From a checkpoint of a small mixture-of-experts model trained on Wikipedia: 2 picks a token, 6592 steps.
Below are experts of layer 9 (counted from 0) of a mixture-of-experts language model. Rows are named router (the router's row for the expert), gate (a neuron's input weights, with its number), up (a neuron's input weights, with its number), down (a neuron's output weights, with its number) and show model dimensions 112-223. Each number is 128 + 24 x the weight over its row's rms, rounded and kept within 0 to 255. Numbers have three digits each.
After each expert's rows: a language model's description of what the expert responds to; "mostly gets" lists some tokens that are sent to it at least half of the time. This comes from a sample of Wikipedia text that the model never trained on.

# expert 47
router:125107124151141126119125165112146111096134153105118151148094128075095105106079113136113084136118172139147124113119120102120119104134113118164161132119084088125110120088145075112105149129139160143103148098128089114087118119084124089100146146109130113112105139102133139146118097088139164152158099129111127147132136112097137128099144129105
gate0:177134123102160129121149095133139111122105094157161106147118097096167085147109178133127123126124104140108120170125146201078132105141128144064140155098118117087150123171110142173134134125111156096101130160129111113102144125137112136175164115112147085159180147106124093114131064145153161126159155142168131139159159173148117124110135121138
up0:089092140137121107160127181125111175125129096093077131139125178121110163121154084134153143133136138107161121095098124136131146164139117109193122140112122117154105124078119148107135114127112117119118123095134132132122127147100166164112124142170107158112077110132133165147151207133103128123074127117095136138104080100141159133138092108125
down0:109102145098137122119144106131109119094135140128128131079139110109156154132152153139130147065109108113101129114111156107125131122095137128182128146108157127125129102152134179111093120098115135141114109112125150119142122136153148143134128145118110172120103130113131163124125147170161119149125161119107135161138142100127097175114154202107
It responds to: Words after auxiliaries or verbs in narrative prose: not after decided, object pronouns him and them, and verbs like considered, refused, believed.
mostly gets: " not", " him", " decided", " considered", " well", " able"

# expert 21
router:155138102125121130144146143149123104169100115104102115087086121139078100153108144154166109118129149130121110135101125119135130110123130156073132141139101076127130116160077138115089121098178186086113135109114119135113144112127163110138120117158146157123169144142159138157167195135109118164140180112167157137120103072151125152136098126128
gate0:105169134151130116117176127105155130077097109116155165139124081113112163120114118099200155150109129111104117151109129140108158144120153121135134094120112153130167129142102153106135130102129139136109130085102120153124147108157138121082136161118165142083147132125179102113151132136175150113102179113142153129135137108171082120126145099159
up0:109152114099136124089127099132133134128134134156154174084126124124126143122131136080148187163143127121157138158102138165159191136134130122122128092123139130107141109126111135147156102108106127110176151122106130132130130099127118106134140187140142190128098113129177154154081074112125182135109144153141141151114100172186129121115155115128
down0:120109090103155098119118140124164115118113114109126141144145132168134122148149103124163067106142125110154185131159158184090141118163153165160071161142074118165117090120159153146172078158143163107106121124100137127105137157098155120118137108108169132164141091143117125150104165129144138080135091139156124105153143121154139110128096120109
It responds to: First names and word-final pieces of personal names and surnames, such as Stephen, Andy, Kelly, -ey, -ry, -ley, Mc-An-ally.
mostly gets: " Stephen", " Andy", "my", " Kelly", "gy", " Cy"

# expert 55
router:133150122099130098114155161153099122174091139141094138119106124092115118118111145113133137146153130111088142094135125118152116130157121144097154140162148118171148121132122104115103090105150147106139150129130120108124156102095160145141125147125147117136097156093071144113169170153096159113131130135147125159100107068146139138114129130112
gate0:149128154073146151126172154144104112159119159188128099140117121109183116154132123131126114170143157150180149180142100130133112105133096123100140120144102115110164168138097088169130161121115102138127126099097121133181126136145152101104161139143108155150132124116113140126121144110118130119131113129153137132108104112119117106101144133121
up0:188098138122144139150137141104142133166140137124154103164146090086134095146119128155140141161139152135142127128149117144141146134115191097098171118136128143104177145149051150153156138126126135129106107108096151098120137129174164119119102136166117151158157121115140143115087121051120120148117148110158137113152124135087065154108134143129
down0:132122101133116103116140129113137111131141133109095155146129088112099134093138141107064160089143126106121114110112094096141186126132113151157154125201139151165118105122139115120119087161143199139135080145108117151106150135118107124084119151151121087143119107122100131159119145106120128100117109107157141098159133120171126103162163123137
It responds to: Word pieces inside Arabic, South Asian, Japanese, African or Slavic names, such as Raw-al-pindi, Muj-ib-ur, Tang-any-ika, Chowdh-ury.
mostly gets: "ğ", "iy", "kh", " Abdul", "akh", " Ahmed"

# expert 5
router:114126116103115124147107106164116136116097118134127097131089131125103093140127154138148096114134113106159118130123158080171142118137106118089124134121145123092134112122132113167104095091148165136116119133118103134097170093129143156132079137153138104140079139129091105094168175067131096159136138076119112140111121101187132129111118131166
gate0:135172106174149117097135124141116088162143138173132110131162138135112115136112143118133107117122123137132137120125073098140168161161080076129148127131110112105138122086120125132120127138144203174092086116168116113132123093095123094135118157121153108163147139103119118164082135121145130129133133145124139164136144131116107106095108096174
up0:089149137096096126119153140120148134120154148150112102139164119114143086098137114124138132144129101160113157130133142131152154131128120118134109164096105144079096120149138111152120100134114122183075138114090131129155173117113090144133101131135151078124120148125173127061089160088163129106150135146093112110103115134152135127074119141148
down0:149133069090139164102101122157122120120194158171152114140087115119103117130180149143140144125089123186148126087170174104117139111094117093152105149127124120152106142168125115162109153117118121143080080128153175117116079109162138142119094130121107137140147135083160141107140165145118175156092124108154121144118118140130132103103146134140
It responds to: Letters and word pieces inside non-English proper names, especially Nordic, German, Polish and Turkish ones, such as Brøndby, Holtbäck, Honningsvåg, Fenerbahçe.
mostly gets: "ø", "å", "ö", "ä", "ü", "ør"

# expert 3
router:116122107096146118099119171124094136123121131120091146124149114074104126128100156147116094143112107107121143094112137154149093107090105158111138154100150141091153133096115114103115126083138152127129139152121163121134113156123111071132172117157167165199084119173103117161098092122121186163131132098150104108121117081118126123124110123138
gate0:146134126179116114138165160149130116148162130111138109116103137131115120124144132124148080089143097153097105108119093112149088145121145121143164164159147135140095141124132136123149094115132086146125092123120080135093127156165126143130183157164135116152108118128113179085108084118128153133139174152147139096125135101139155088111145169132
up0:147140073129110088092157170139097105145142141150149161141146127130090168109144131158154136086144117137108103108114112121146071123139134126120113140131163118104096159110107133130128105123125072119113136146157122130139104145128082139145191160111111113122152150148083153109106110152145162130140117148147132080146131117142128102081163137115
down0:143148140117132075105089124126137122111134150099106144114107177119122085159118145149096124141139081127129118102116141141115122118127086114165134134140107076147084158140158173135144090165084191121099150147120093083133138180128115129105147132134123129140118176115134128084116155131107111128108114150118184117124119127120156090088138113159
It responds to: Adjectives and adjective-forming endings in prose, often after a, more, and, such as similar, important, economic, -ical, -ous, -able.
mostly gets: " similar", " important", " different", " strong", " economic", " large"